{
  "d_shared_expert": 0,
  "moe_layers": [1, 2, 3, 4, 5, 6, 7, 8, 9, 10],
  "init_std_router": 0.0265,
  "num_attention_heads": 4,
  "head_dim": 64,
  "vocab_size": 16384,
  "qk_norm": false,
  "init_std_o": 0.00667,
  "optimizer": "adamw",
  "warmup_steps": 467,
  "decay_fraction": 1.0,
  "batch_tokens": 65536,
  "train_tokens": 516200000
}
Below are experts of layer 3 (counted from 0) of a mixture-of-experts language model. Rows are named router (the router's row for the expert), gate (a neuron's input weights, with its number), up (a neuron's input weights, with its number) and show model dimensions 0-255. Each number is 500 + 25 x the weight over its row's rms, rounded and kept within 0 to 999. Numbers have three digits each.
Before each expert's rows: "comes after" lists some tokens at least twice as common just before its tokens as in all text. This comes from a sample of Wikipedia text that the model never trained on. Tokens count by the router's weight.

# expert 201
comes after: ".", "′", "°", "00", " is", "°N"
router:525493493479492473471495491496525479486469470482467483545493515512526486496521495471491519516455501533484512491513462519490453446547526515509529476493446525491546526548540512502521518509546501467511486509454544479519526511513545489522513473512502486472471514500492495534494492493531494525504491489501517483525465518518489472470526490523500519517478490497526530490523495524531536499509516489487501482510569501494511513477454506513541487453539515477497488508488503528501506552479512516498537514527504464478487473533474469530500523509493507450499516511466492540503514457494503536502513474495506525522494471486510535508508499466445465516503530499502533459502501500495493438511453549454479494474451526545534514480569520474495512515494497483478476461464538537479469519502561
gate0:485545487510491545500464517537513528496498485511495508488477537492522493456485493504473518495512512449495517512498527506500530471482508534483483476501454499526496518472500518483480474554496542490523476528484516543476452502488561512514520466517515502562480504504513516476507519504540524515488551503508497455484455474464458501497499503527491515517522466510529495566483531522473508477528503485485499462506484483492513471499566457499508435486490527495510505485502522500491490460508465457469493545485506513502486503534528525483498471481508511472474491555460503466471474549529518492443480501494472444488507490538529502487484457510546545546484524484493528509552465495479496474456478468525505505501489530483513457489526494519514482493498539504510488505506460491498508462491497
up0:464520562464474564526487467514491449468513510453487510449498530492480490509498530521516477474536478522551495493511517544522470477484492549481489535496504501492522500488509500491476496524503537507547442495482497540471430511501509489507504470515531530496497504516502526495513479508464485490485497476505549551487493483487475515500490527455510493454490518473468477522474488574514516483506502473488469470492481508489545492468508531483486529500514472476495520493481513512518515502507453500459481492532527498477523511490483518449470488524505491511461480537509505459485489450515481506518503539494489472474518474520505454460521501453492507515510488465485518437497500494526428530505503512479486478487502548457502507488506491511530490470450525483523528482467488489499528509494491
gate1:520482475468502489504505526473567505479497478471507503488512465513526537535498524466537497506513515484503519494473485508510513538566476508514508491546519528545458466480475474503504449490525483467510535514543558518488513486486493500528505567480517488476537452490505499504510525515503499529504475462529485518499490530518515524507481460496521438533502532494487475494455501504491531498493507492478480505494539492473476486508528501490473521491487535506483475476505503525454526503505497516483557508514507541521460509478522522504458517431500523512459518536517472490466504488496519450506466462506555541545520522489552491500530497505475474499487484491480505525508499470506485480508489516518542499513510505533520493541468488486480484491487549543554550523502468478474515528497528
up1:487498512493516514552478517510480535490523501537531479461510491519490481450484475513459530540507537504503515501542506517489471463534505515519496503453481512520536468492506485478524540489493539488512516480502487533503449472492482505460465491517477511507546464467495524511510519476530493515524525524474481481520489534546478495490426492496516480500516437513513513475441521493472506451505448460528510457516511494487506522502547487497517482533492508489490539508519522464466442495502475467463494539474536509512472521527503515507484479505511493471492478499546455501473505492503514527492497516459444526473509528460496471476496511449493493471527452524507550547533488497512481480496486486486524548484561503524470491524518484483516503471512485487498517518533527505522518481492496
gate2:499494511504492504501487507517524502531508502556546547457486517519541493508466505510547473529503509490506470489487553551498501472511493520509497487561494515494505477466510525522477504515490509475503495501509499548484521495483467503504493472500505511505528515444454499556532517463496510470475493483507478497494437484490569493471504492537503502506496468523499555542490482507522482481503506509492462558496468478540533479474498527524503503512494519506456509513476488531475426525533486494542472530467551494510496503490517517482537525468463488507512528533475489517451530500531473494486465488483442514484472494495511472500497493499533520491514500456518535507507466492471496557540529481503498482521474510484487469534480525487530509451459514499536527545517500534517494478469497
up2:521544483501498439489535455484479494500513513520512564473490487529516513530473515497505485520505552465489546484561516490472495494492563507527484518471482487477549489491505508490457498515488542458531483487513491526518497525512516513513468466523499519542545483466479522526566509497474501508508502494510482521480550516542536526505508439525512474477463501485487477498493501460495525536460509508497479490461465517517522507482542521473477503550485539484502518500500508506494491502445523500519475517492513496463512537481514499524477471500530540477479519470517465544472509521544498504481505518503490566483515511515500504507532485444509487500542484459527509513522508488465474526510566488528540500471488475525504496489502548480478490526466499495514511517500493523511513544480501
gate3:460503487496499528481475484484523495485490509534544536491500488493508474479504527481475498517495462499504449505510497544516493488484497514525495507510508563477518518527520462467557478449505535505494487507503536523496524520459521538511585483481515527516482518525464480536493544493525477500522494506513497527512474496528530501495511502463498459521530497493454495494496535496457497520444489506473451481515482514480507512540507452527492466506505494529479543504542486517498453466544463477512495485504503530522513495527556486544530513548475484500494435495507484467479517470499469485459515500498517476487501496473500511479481460521499512549501461481499544478541502509508537488499458494497534520479483539441502476519503488473544518502490484531502454480480485484469471491470521
up3:488508492512519507513497458511471484499445500531542508490533507511529494506531511521491464499529497485490521510485505497514524494498499512483505490499431524471536459508500469514494531455473535523483510517560544530507495521467538531483493486517525508537483513498495509523537528506548513528486505525525482534492501496516475466505455500470466469484497494517477498503530516464523526475483472479514461508516500520534533545552521513530498476436493485491459555530492493491475497490533488470442481540554526488529529515451555513489462495546518501522532510477468489492479496500490483498466501520492465512483542554516501516457453530487485530518507485480525500507563484469540476486485486497490486528460557478463507490481523511508496506494506539505484499468513484500486472525522499
gate4:502477485540518480436504494490476473509486480469513498474478530519491470512513488479503500516499519527521496512551477489474436463509509544521508493455484518462541496515475493533496567533472483472493449498532496482499563528487480492569498511546481490494505516495530547529525512508525490501502462496508521469490512494492456509474490493474506472483453476560493482495517484493507515505517498517506539488486536495549532506438508501478517515510533551485501523490484518542535505511478499521529510511501497508450505501536489488525518505479485528529485524489467474500498546468498476517460485474493499519490516549508504509536528535464501482524524523510553503500488547502511527544498517488484455513497504478546493511508479502482468533476510502461510544483498543494497533545532463
up4:500486505484492548555477513499489516506507504502492480498523492529543538525490495522463518472561487485449477513477564512497539516529496499535498464522512506541507487501504500465483465500505511522505517497524498516485467479519461485462516509474546499550525486490482486497473480485507520497499539529468461536488455512463519448498454538501494528481545518487478535525478542475505486475514484482506479504519459500502498531529520477503495518488473481539468477506482499547490479523522482502519448531482493536510466521492514542498473467501497461490527477476534485503474480550506519504551493491532483493517499437521520481475482480485492526494530509454452516510526436501474528477469527462525483500509523526455486468500527461509516516484496497492526464510519473475532482462474480
gate5:546481495518480514494528492455510476496526505503553509459521459500449493537514536493526497473525473504492500511509506501490492489472481537471496495453470467482513497487515517460532527484529514518474509491497453467497467511512532480493501496550503489531482490476464525495476453526504489513521475476522494470503543486540479522496486472509500500480511523512475502489540478488541529542481519529494496512468490506532493503455484459470492476514514511484498536522547493508496473480446522501541503517536486456481520480530525457510523465489501499430543519473516527528505542518528541530496563534516494530513555502494476463487510513514478506508490516533481486530497496498500524514484502515519500557548469507535533474483463483494496540495515478536518459482467556497504495534520457
up5:489531493513551539466505499512488501484466473498508518478483466482510492467481449515507484511526549508463513508496486510523465488507495477514515523527472515514521513511477510555490555531495482453531458520493513529540494473479505523497498513540555549508493535471511563476577543508486497471516505500509500522484518546517472524515497515481462495484459491532508476522513513499493502477474467499477533440503544502511481517511512530478510483541495531508538493478479492516505502499521498499510496489488497514457454482514500536485483497536502478517492482515514487470476499461487484536489475484456484434510509537511496549544530475496538549550495455512492518510524507475513466485467502472492511519462469495478476489490536520531475512546489554486474532517474535509483509492482498
gate6:473502498505493468500556494510516517465494494474465476548484540479545454499501527490505524545465471544508494503493435481483481503472487458494517467510498514483506505458527521532513471489530461496507505494468495518532560509486545486514527482492545517493442544532492502497517511487521494496477457458508543496501497504507487487481544504509474510504465480551506520538497493513480499506511434533493527509518495484520499510463443520513505498480530481495533477520491458508486535538505537502463494500518471486531530473515524478475551512534500520499532508504441519513554494496484471459551517489480537522497528501495515513485509508512485510504466517518471510466497510514515482506488493553463515470506483508488547495463487511498465513516508524479492484492483527486459453530500564
up6:511479534536500504516508460456481463522480516503533491478477442532477511496502499444448500511514535517505565527500476453494499512535529534508557471525505554470472490520511505511465516517480478529520502534505546537516458534515524527503455491497496497479463483493547504495499474506507530507525507517485504521502470464515461483500510487522491477490531502433529535496482457500520510534508483461504532508506463495522497533517535498515532487490502540492504477507516502510498489456507524508518539495492534484403466482445499500453503496501533508546502506481509503496473501528464468466527484481481492512465538540483496510484472493521479510458519487504489443491510504499505489487463535518518495529487487491565496496499509474537499502498488505475511509519534452498499503488504487
gate7:515480466510466474492495492512496515494481523466490528459529509500538503558490516455482531516505493515468481486512504499506510526481455446509481460536495534544483524538499503465525461501495529493460498469500477507482529499495483474497532472508465494471506473470502527532520536478482517479477539529475528482500481497482484520524486512517496522494513471471476532516480519498494499430521511480486461491501544473498475510544526469501521467497509528519485498476512477532486503537502481488517497473467499563431474487514497539543523521477498477523487467478505460481485510538525527471524510499496471480543486497485489499509469457517506502507466496500524530499447462525464511493523533470493475488536564498507489478546502460476530481538473488441527514511512521478529519465454522
up7:551518543502487476535447557489492488527529515456533499499513494521489493498491500529502470477476474545488515506494503455542502521494442490548534496502514516480504487495473515511558513496464502498488518498488498549489496510516448500440521544498495534478497534526500512492445438507497499490514497502480531491504528477474505505476509521513452481489520504501495492419495505502528465488469518501556462519521465480480518515517517507497525513494532485472497536489507498499515525535502464482489517547538483494495576496497483519491505510466513499524476503475528501460493530518503521461533524503493478525453497474501520478482486529469503472489548501497508480487502517473501482532495470518508473473507529523471474526530512455521504503475504461463545518485439529515501543528514474

# expert 71
comes after: " |", " of", " in", " from", " on", " at"
router:502479468474517510465496488505523489537490523519472477491512489555510473478537494544494481536451493477492508522495520483545476446494514537496516529466502464484540449533526470452483520492510513487527474488507500496511505521496531486506455515504539502480470489506505479505484426522476520486500526478535517492475460543467527456463530485500529485490467515497527500487518497495517552485520511483500478537512489563498486527453492526538511521481508470505480519536459510511544496509489505501517496536539484499529520483518486486523458517501473520462503493499530494543506487463485471521490494507543468495494534470521497538506523501437508499501542501499488511491543480464473488504494461533492488528482496452538509496473545529541512514496550469504508478460460460516525475525522504
gate0:475487541531496496494511489469526542539523488470520538516541550456519505501498499487468478492503507500524511498484479504500492517496484531470465476494487483515492551490473496540510481509522511490491511498531491529473467556496519518528497488511517501507511491570477477454507516470507455520494517531475511476511524511511487479516537465458461486527530527459528484519472517504493518443502494499469491480559519528496461525499514542492477520497459457513512543503525498501509525488486513470485466493503487463474475482495567508517485484483499527471511523480489521463514491469518535481501437465485510467497507457466478469517521498546475495476526522455533471499484576483469492487523466514510486530504476484492481503522482491509491550459503514518551473488548497501500475448521498
up0:520463511457504513495484507515502462504482511483513498497505476521493498469526508542489497502483497524521532535536431472523527468482518453500517535487470496519484486507495498513496530538515495497505495512521499509515536449481493500475476467502456516494491542458501503506498444493517531523496473483499523520495491492497452554493499502504449512466454492515478447472513483523472511507470504508469516459474508508468542479479446525510516493520466509496493507498478543513523505505521509473534512482460524526538518515518464538522508534494458527504529471527479449527498519517503424519493486527487480520524495426503448525521522520504540471494530532525503478528471501507487555446512531460517474514477496479509526499477550514484517501524483500481466497506511534541520534495526488
gate1:499543523465517498501524481534524469545493498500538475476474494445519480453496490475505486487485507516449484521488497508493510477529473501512508534489467521505543516459501519534502488516523569488505490502492535539471501476518532527510496510515525492483489476461483509564534460501531516498541471466507495499533497478505478461473471501512494484507490471480516484475476519501485476534496483499459522495484476476512511498515514496480491478484475524486519511471485476506468518480463494487468533530515507495468485512492501555475465493524506509442508542518473521501462512480500490488472475435488479529506505513504569504524501481512531492443528482457511514526511512463496464510444504501472540465481473509509489482498522534459519488458483458511522454477444458514441481480529513
up1:495473524469518497502519506499509501486489508500471509511472495553488523458493488506521542504542530526460479534486542499509548546499468494499533466514535529488485480477482464480500548540516482491512499537526444491526512478495477467481479500460523497530509523467546499493503520524483481484492507550518468489503528503520494502517508453472491490484504522474529483418494501485499491504489486456478544563532540500517479487486472466515464509510511509540506482513489484542529504495494489508507505499490509556514469459512519502516524446467504528537501503487482511495508437482518501539497485489525488466476497479498523516441487468503486486495490517466454532479480483509522507528519491490490484496503459535474487485540548501544499523560510493507487504485468433514534512514546477
gate2:487514472524492539499489465453490490510489546516502523505520492482464461494491502521524478504466497508513514494469484512486529496546531493520514493517523460487510522485483514466521499517542502469494461498514489463512493474450491498508525540513521514511552481536466509484521504481465483495439470486465508507491512522512470474557529504486515494441489452487481525488487495530545489519443517558495511491506511544557507471483491481475518519500484505507512463483480513484457487496504518515529499507515501471532504475532490493490493518474455516533434506499482494457510530461507547481516518527470512502447463496482565486474538494480514528565477507549532480504499499510519515476509512507495491507507469453478526467505527485478488546512533528513483507513487466549491519538466518
up2:532488463481483501480506527498470478504533493504505501496514509513525465467493465507510535496532529547502481461457514514497481455516509502497490482503494489521487463460501478514462543476510569470522478479504513456478540492549488506517542504470452520479506536502524461466461466458526500500515514530510524523506533533488510480520469510510508486494493460536493488511454500480469484476555497514493469523486532472477524477538502501464505485523490526535525481494515523513516473512500490519458516463493500523500499504445550523511534465504469489457508456515491508539475526483523502495490510556556462507491540516519519499525533493526492496466501501530535484547527504503520496479544560515492494508497481521474529501500538504527517503502525461458493557484510502516457503453481487
gate3:488512450516457565471508475516526516492492475493524486456506480475511511496490480494502497473473517523508509472480495507483515454534554505550519541511483512476481528479504516523475498479509484537490479521505488479498475495506474510478498503481498493503534458518515556495528573529503461462498484516490517467483510527514515522464518486535499490491494466526520485491503502506458476495475451490485463506523514513498494507507472524496530496456484493503450452482494477545461520525474504523513452553530493506489529516526502486515527507551503530496474550493475468476490444504514484519476482496477480518503531537474504516486469454550477451510520492535523465456502492523561488509473538492538481465521510522535499515506517449497487486492517461480475497470462525504513477511453493
up3:514499559486504462473559486499477516488520457519514498478483530514467490504493476497508508468523488480535450485494493567488497542484461505510450512523484513472546513504523498510554507477521504530486496501479445485513483485483515550460504513494507456474466508473516541520486439530543494503489539517493481530516520507484505526489522495514529489482516523521519464488474508517500530473537462488500501532496525490490534491491532491489452516496547523500485492513571511442495534493468464516543511488470522497520483479482505521528508531511511491505494490509521524520501490452501495498502500492504477470530507488540462478495469530522514546495477497461476555511481486528521532504531511484505557493481518519454515504498535530475489478524487513493458516519435515541470479474481498
gate4:514549517478527524471464534556494458515513504474521486481498487495485532509509518515514548524437479499509471521509512490504464463522516466461507522482506548548545456514482531476466482450515538511524498475498505536539502538508530478490512509449532473461521492493526530486487509539496493532531515493506460520527483513490456555502533526500484458466471521506509523508517494520502506513487520495501462494433504530489482505546495482500509460496473512535524461501508483461566527498499504465504457512548536517509491523519438520464443512525509508511463463494469490456509489519513499510524496483498497501531494479487515495471494475505493511488533492480489513517486512466484471471463501514460523500482503523560542518492512507484511494514516516502485498475494505541507473515531475
up4:497532519462499533485491529517456481522517511515468484513512487492475496484516507478498520492460488474537486524571486483539527520480487483513526527460484484522511449517484510505465496456499492526510489527483522516516515526492529523508470427469546515547500506496513521495469523458494470479457503493519452523515491530513472547465481527470495487508534526518530488482519504500536505525474464470517524506525486469480543469519507548512479507520444490499518521461506483490540504497514491511530512490491465471525556515499467464492469528504500515503478479491520514469502493522487572475542525501501534460497531465476517478462525502548473507475504521479528517511462522497507452483467505518495506512521533519551533465497480525484533481482536514502481489455519483476469521518483484
gate5:473528496535490487462515491497530493515522470483515531476470501501530489474497528501535527514516519489411524500504488524514514510501538504498517510548485529478507501508519449509513486519462514499515486458499529472515500515517549517520517491518524479468504508514466525506464496505458472478513501455482467526515511509518498493509474440511510483497484478534480474509505522527513459482503538516481488521444496533516520525504511494477505477502532522499527433452519450509506537541503470488544502516487515485487543512481473454480522504473518513459541491518506498507510525514533487481513535470454518532506436523464550531530496499496482480514511460462480511495555545494510509500457492463460476452485465548498504483520478491479519485518507515511489509495446495479474518487473467
up5:540526450510489534484530518532530537549490517493479501510507512494493470461479516506545532492480491476456488479507493516509472520525491514500506535516454516478514500483481475499500488555483524487514504475499531487512474497497498542493507520537522489459535473511484494522531496507502515528494499537531510515556469531521544465491520416527494516514486469463487446498503513483454522502507498536483511457478494560538527524497496535513501463490555527506509452508538452499518543541510467508550532536499523500479528499467466491488524466490522520474541501553502525542496480492550478492470499475498542492522488536496493529508532520499529478464496458512491493460519516483493483471477507483515480454508488528503494495502488487491501509548473467481505523499507526483487517519497469
gate6:516483440509502506509494484511515502463526540515522527515473509531473492516507487522482528459468511470490464510525495530525509514464527472490535486512472489508481468515507511498497497493533499474524486500438530514513531536485515544496469509505531506536493519479439570498523553494547494512530526489499497511494484488529459481499498497501518448554523543525468471495499533471451516493508486460522544499489520506511500528489516486480497462489528502479517511487500498496451492495503499540509547525491535474463567498508520525487512490509515503456527507504476477487491483500526500449483504484465479477480507505474487519491511481502536485521471481426495503543547489502538483502448485518520501496499434548510489511477463476516477519499481513478471482473490525506516460534446479
up6:473563470515513476516491517524530543514516478500530533515457460536483491510518458467473503551540499542499456552453541520494440498481513494537507509482465493501558517496495496475502522501482501514522506505545507494506511478498488466456475532508529506521520514451539506507514513496491506545444503504506510492496468513527473505489479512531497513500506481511490535465503508511504523545496475528500502494503539559444503459515460518510504498470528475568500508481516436474508522508521477525507481511517532496500495462541476492479493485473508496458485546545508458495489522509501500522529528487478484484471495476518504506499466501512519507478473503525483483507513475476522459468523476502481522521504508505488485521530535462452504551501502532477517543540496459480491475519486522
gate7:496474516508514462502507480468483522467471515507445511480528453460558531508498483529484487518461533502450551472515494519528527498482506517455478484484512519494462501486481474491445498512482480483505529470471534454510470493494470513455503481507553510521504508534476561488538469523490522492494513495505511575463528521495483494530499461485526453534478477515513492499463506453509497495506483506514523462501505493471452517490513494501503497469557499518559524501523478488501551514483533508482464509510515504471507550507487511543463461542486475484518482516495490499487503478563517471496484528513498519506538529467479508476538495533459538463492500482510495483494501501451500533472497514499513507496526528518503542461508478491461491508505518512506490470466498498549511497531490
up7:548499476527520489478511472500473479531487515499510516501502447497478534556527527470483480531500469502524533500507490467496508548499500539513481515454482522499480500537507512473474486464525493520486528515516518511508488548506489555524467515501521469470481535530489493471522558502506515471518500494527489528515486507488501473504554471484515490525574503473500531485454501472465489488470480469500485504497513462489474502493494535513504503484505479456482485528456443527514538497464505525492478522498499533503485540494478480486466502514502526517497518446520487469482501572483506469491470535553549481523480505508534491491475508500492476465531472454528491477518476531486529520534515483500458534499516528512520479511508470499559489496492503458514497494514453501506517541559527

# expert 36
comes after: " |", " in", " at", " for", " by", " on"
router:510479487461510500471497509495520484550505509519472480472518485548499468486509487520499455523457486485493500506512515480563482444484527532507520479462522478498514454540537488461499515481510521473530488497513492498503524523488527480466464491501531515500477511492516471515465415504448509488497517504523535501483470531499540483485517485514532496485481529493520496500504503508539546489498485477518477489520502518506479513462467500552540500459526468512504529543485487508535493496490502500530503525538494474535516491522451489504466532517454542450495494497522502534511514462521478514494502528523495508515523470518489542509518513460521500496581525494493486483561475468480489500479440555509466534504491477518510473465540526499520515505514476504513493453484467519516471530524506
gate0:488481513480472454539526529512492456523495515502476437559513505508536491484452508514504522523477448445514487493501472503550487489528494504491499530535471511500519494471505461526475543479498496493548480506478507524470485502473498520495489482499508463462516488501519511496506468480507513527456532450451536496467513486463509487503517470509463513539444527435524484492490529484499470467529486549522498486510495496515476481474480498516528488471492538480534519547480498452457473525492511473445471530526485487516491463477501500500523512482479497492491451512505493454481513480520538500536468498517488509499493461515462534513510525472515480521520501524554467526502510502515491507518492527474486481470521504490535508467552486492484484465519519481484506517529458478515488522558519
up0:543493503541529530465489471502541525491469449499544506487464510472492536512492469486483473504514529524487507506480537509494579485484507507513496457484508519494500525500514562511532493473480488497458495497534504472498524484466516493506487516533465504522482491520497503520453511500499537505503498517529439487514504469522485513480486527473512510499527480542465522504550472523512529492473517490488494534441467503494476488531508483506514456518503470520489465505503496520508524469545465517527527489439516496505486533501506542519513531497528470486518550522503518522526504544477500514480483488504502471491500564506488432459501512535490492513484481473487520461466548528534507484491512482523516515519497505520506426517456507539481500524497514514525490532457522522498521552465484
gate1:531504503555507501478465533512493461508492510522492526520412477509474491508478493483517478558511520510495522426474537522518541499472509505542510515498483472468485511536521484520476527531543493459517416485473507506528510500501461486490470483494488512516484552508477478476509502472517515480487516496461486539511499522499482518527519509489506512497512493502501500486545508497450526537478487424498513513524464519489517512532519437522496466527498495525569491505518529486479465508478461462523465531496540509466493517551521450496508502485485542487495527527483499512485507488520542459479531543497502483484481530494521484468454481485475499513497488498518525501498472483479472497511519502484507483514498517537505494476547480506504485464492518518489504484478542538472522497532511
up1:496551534510536484532489528490464515485495508494503461514483506496475508530449468497508511488484485515448509480465500534516526506527510464498468536483510473518473513500472500468508513512449522475503552506472478494482536449491521492488512464489500511501501501483528499479430468502520488532531476466481504533455521494484517495515503484504476476465486499495459521484451505504523492474496490524516519530466501490554503476493517477465495530506493522484525459513542506467444512517472527460551443520482516535488513492506468506463459504486549477464507480527465491507520521480536488468492542503509479509480481478469475482451506508477570533509508491518447463522468508455498532493498472479494487491500468483490463494507486530459484460534514520524478519507484494485529495469489455
gate2:498502550521492463513503460499488481520506519476522486541511514523533506480537480542489514513501497472511489503517499509489522475508479484513415520461459522494496536494551488493492494492495536521504489526547508511454476530481459476463490531478494523505490542484541490536489536471488523477444549505460530547461485494487453572545518500510516518496503522491519507503475508490447538480479525505552480444527526509516509449477512507475512503455479511468526507467499496456482491491508512495448526498502525492487530524488511457515494531501515491517482518502488487481469500517511515516520486492499500504485494536541515494517470503490524454552488459449482487466484517507482502472492476470522515505472507502535516486465498506484477519494473484506502509484516501521551531432522525
up2:480484526478507506563520494538473465503533458493498518508515563503539513500481504500515517460530471504494530496540504532533527505513440488471529499493488486479507504509484553528533520508467522531517469492501530521494478507479478514499480525478522519523465497426493489496493467533463524468518499535480524492494568476517472478539499468489488524507531544524535482532440503488446483500506498508520520495520493524479510522502520507478507505518513492493513544488508572523504528510525481529454494503505494510514522495519525465544526532496540487487459446548478542511486493510502541536546512449520486487517480509487527472488509465523525475506513502467500492476498529471525525525495510463508516503498524488465492517544480478511489484474485489515504519519470519557522518465519518
gate3:504510527482508507547520465514482480501506536499493501448507479502513534553519531533503501535524517519526468527497523479500447475508495500476505526484534499529525488494518508475463472469497498450500481478527535523446470524473489491505500462491485533497504494505481512487504475465541507480487433503452549479481455470520518503527495530514506518464507536456513499488484458497494473489483515496486491538521509510516501449479447487459548506524525504501487520491487519524544477492509507499500538479491523498479456495491492481512514507471542511506486516467512501489548455491481499490555536538546489544517451486532521526488488510482491482460480504477507514496477527541495496527485496540541506494508501505472517506452471506513507543437487498460486496552535514508539511514502562
up3:512464522459503496516484492515457499492513508510518515491507522479481561512511515493498487526473454489510538500521493524484515480504479513473499485505527522488515510470453489507450527541513468482445460514477511488542487475537547459520532456482489520486498485495508509493455498495469538503526476555512505480491521477487496491579445553475509537490501513528498493476492451493545503508494504524478480501528506508508495505496510416521485518480508472502494545484457461483532482515465521464512499451491500510478500483482486514481506491484457494491519509528452488504517510445494484541484526513515508544439498478499544467474500459474474534514508492520506525498480457526519482516502486467492481485563478477504495513506477474481500484453537508525484475473481466524478517520510523
gate4:475516482509514507511506491528499528468535510498432534516452493503501498491504494517547540496502517484454527492475518559445477490507568495496463519527502500510506510519481480524455476475483497492491462512533518493494517517502449519459467481492539530519483478494478470513476522496471490496522556538488499518506499497507510502483456462477498496477529534465510498529449451494497514457533473470523467482536524526498496486508502461451502496488515508536524541480474537517518514509480487541498469483515493542511522497470532509533453528517483487497550460535525510513450495543559489518504467479494505506539497520476467497500480539519534517481514494522496524493486485485474468484523481490512512512504542510523470493502483489494488482493482562523513524476440461519484501514504469
up4:463580510492532499554488488516497494520550544533457557495472494498473496481481494510525529514508493528487494517448518512460477444500516488487492518475536478478484467552517516532483474492541470530496473513498484486477511525504468544483483529488522546478517524506472447499470519514497509483526520516491481512514490508470489526498442512472487460496492541494532532534443498487479494502486509531535511502516495506529435489521537443486509509488476499487486539488473511494496534474473498462487479508498507525495529492474513508532472488472447486501530458552475527539428498475531459509480474480526454510508520516487517529472463504521517518501513488504514500491521482508506461474511531506502475482508517490516481510516468498503543488500488533496502507459499466517515514525504531
gate5:488484534502460551489511476472482526466491494505499468460477506521489482454498487523458586523489516522517468501471518540469454513538509493507506536504515508471513476481472518504507487451517489492450492469525490502499521485484456502534482477493502531490458491494476486546508511479504481427499501505485453513500521508509493478473523541486495499500495483506463466461475494500493468513531495477476515479526487490496508526554492467463527513531469536489518509486457503510507497504497522522546499496496493541503468487529529537491496489477448491503513508483488515486516525506485454504505507501463472532521465515519467486469487528470494512496565520498519472488458500499478493505544467478518467495571503519489512490486444542525522478481517504501515550482529461521496507461542450
up5:524495487552506522487498467525489534525470462516496485452484520555498504510484505479461459460511471478515442515504496495533491530525459487496505492441515489548504520499467466493463501512538476491495520476469516504500530516521533494504466478536484514466507486520546477501518492498480475501536476501536507484506503482548510523426494495557496482530549490523440500531505489536525504531523527506480476513465520521478531519498496503495477504489513496505492505496502494538504532512542471510448520518446513506497485502508458505497528512503473522497508520510539475559496530512495472459485529447527503432515488491488512443503499487481488497506485488512499537513459485494510524522495509469483521491523524501523487501498552547515513507538452524520509478475489461509506461469462472
gate6:466558454503489514520502491521529558508481441482514475501477489478513474488536515476487499534476524541492470498477467496516506512478534461533504528508502509527542515490481530491478516487461491481475532524522486540489472537465501463495493540464520471515525490473468521484519516510498462503531505539478518530534504462493459495481506484520487510510511465441465526467495480494473461483488485503491504505491496501495593512468498486508511475487521519488510467511454525503463528474511469541482494519479519517510521497519525549501452506526496469447467518476509513508464466494524516472512509499452483449508509514497476502473487525484518482506537506484478481503484491498484447514499511501493492477494459489488492509503514489467468501496484523551422510462555467474499467511521512
up6:499491497486513522465523488480517527479495502498542525534480517532490462565497499498532513467483469486509468524495491498512459500555497519485497521508506465468519518484475432526540507478498493485497501476466496509512530464506482504540492497517498510522486445519494516517486486468491497482467489478511521523486446500515499523455568502461485456477515513486499486551523526507498498448477461508467508479504510467524426542551493434484487511531473488516502495502495497476496504530493532505480575481537493496506509527497476496498525457513505503515548467459493514532496490522453494535519517493526524462523480507492485462549494546499504519506470518481473528497490516474494529488504489505534539481509467467487530519502506513515464469530528518480518497556481491494476526509463471
gate7:496487471508526508519491541512532478514453459501505495500454561491510500521466509465513492498513513500493502511514442492493542528486466523482463514481502515506503477483465523526555489482502465499489575495540514500466512492476485490531538474470465450528502497519519454517537504526481512537514453487494482483522466462503476552522550476470473481511503476496521502458511476501491463559503492465460479546485501547454526502476475503505520471508501523482524467490486463489463518513496532518507484506521511487511515483508489529513459488498493477474521529494533509486563521534514504508502537495491492499572482498523478480480533560546533483522482483533515452502501488504502451490484505508474517510557497494496522490515488475478473477484499533502487513514507513519467525519488479
up7:503509504486499509529524528527478507481512463532507461545502524506520511519472508473457520491561495494467508509509445523539501528510483510466483521491487474517470480477467504511540508508489509530493538490483516550497510499454477511538495491493466474527544469516501485507495524524496500553494444488455487456495489478530471530493521489519489470494478509508501512476506508507514462570486422453467522550521468537486495471463515519516505484509527521521484496501504504508461486527485487512468484496505513482531522494544488521505463501491518494474507537549498494491541470515549543472491524474504526510530517525477471492459506540481510475539507478517493471527503464469459466484479476465510506554515526528500481466526482502487486470498513529536469564489488481515531478484496496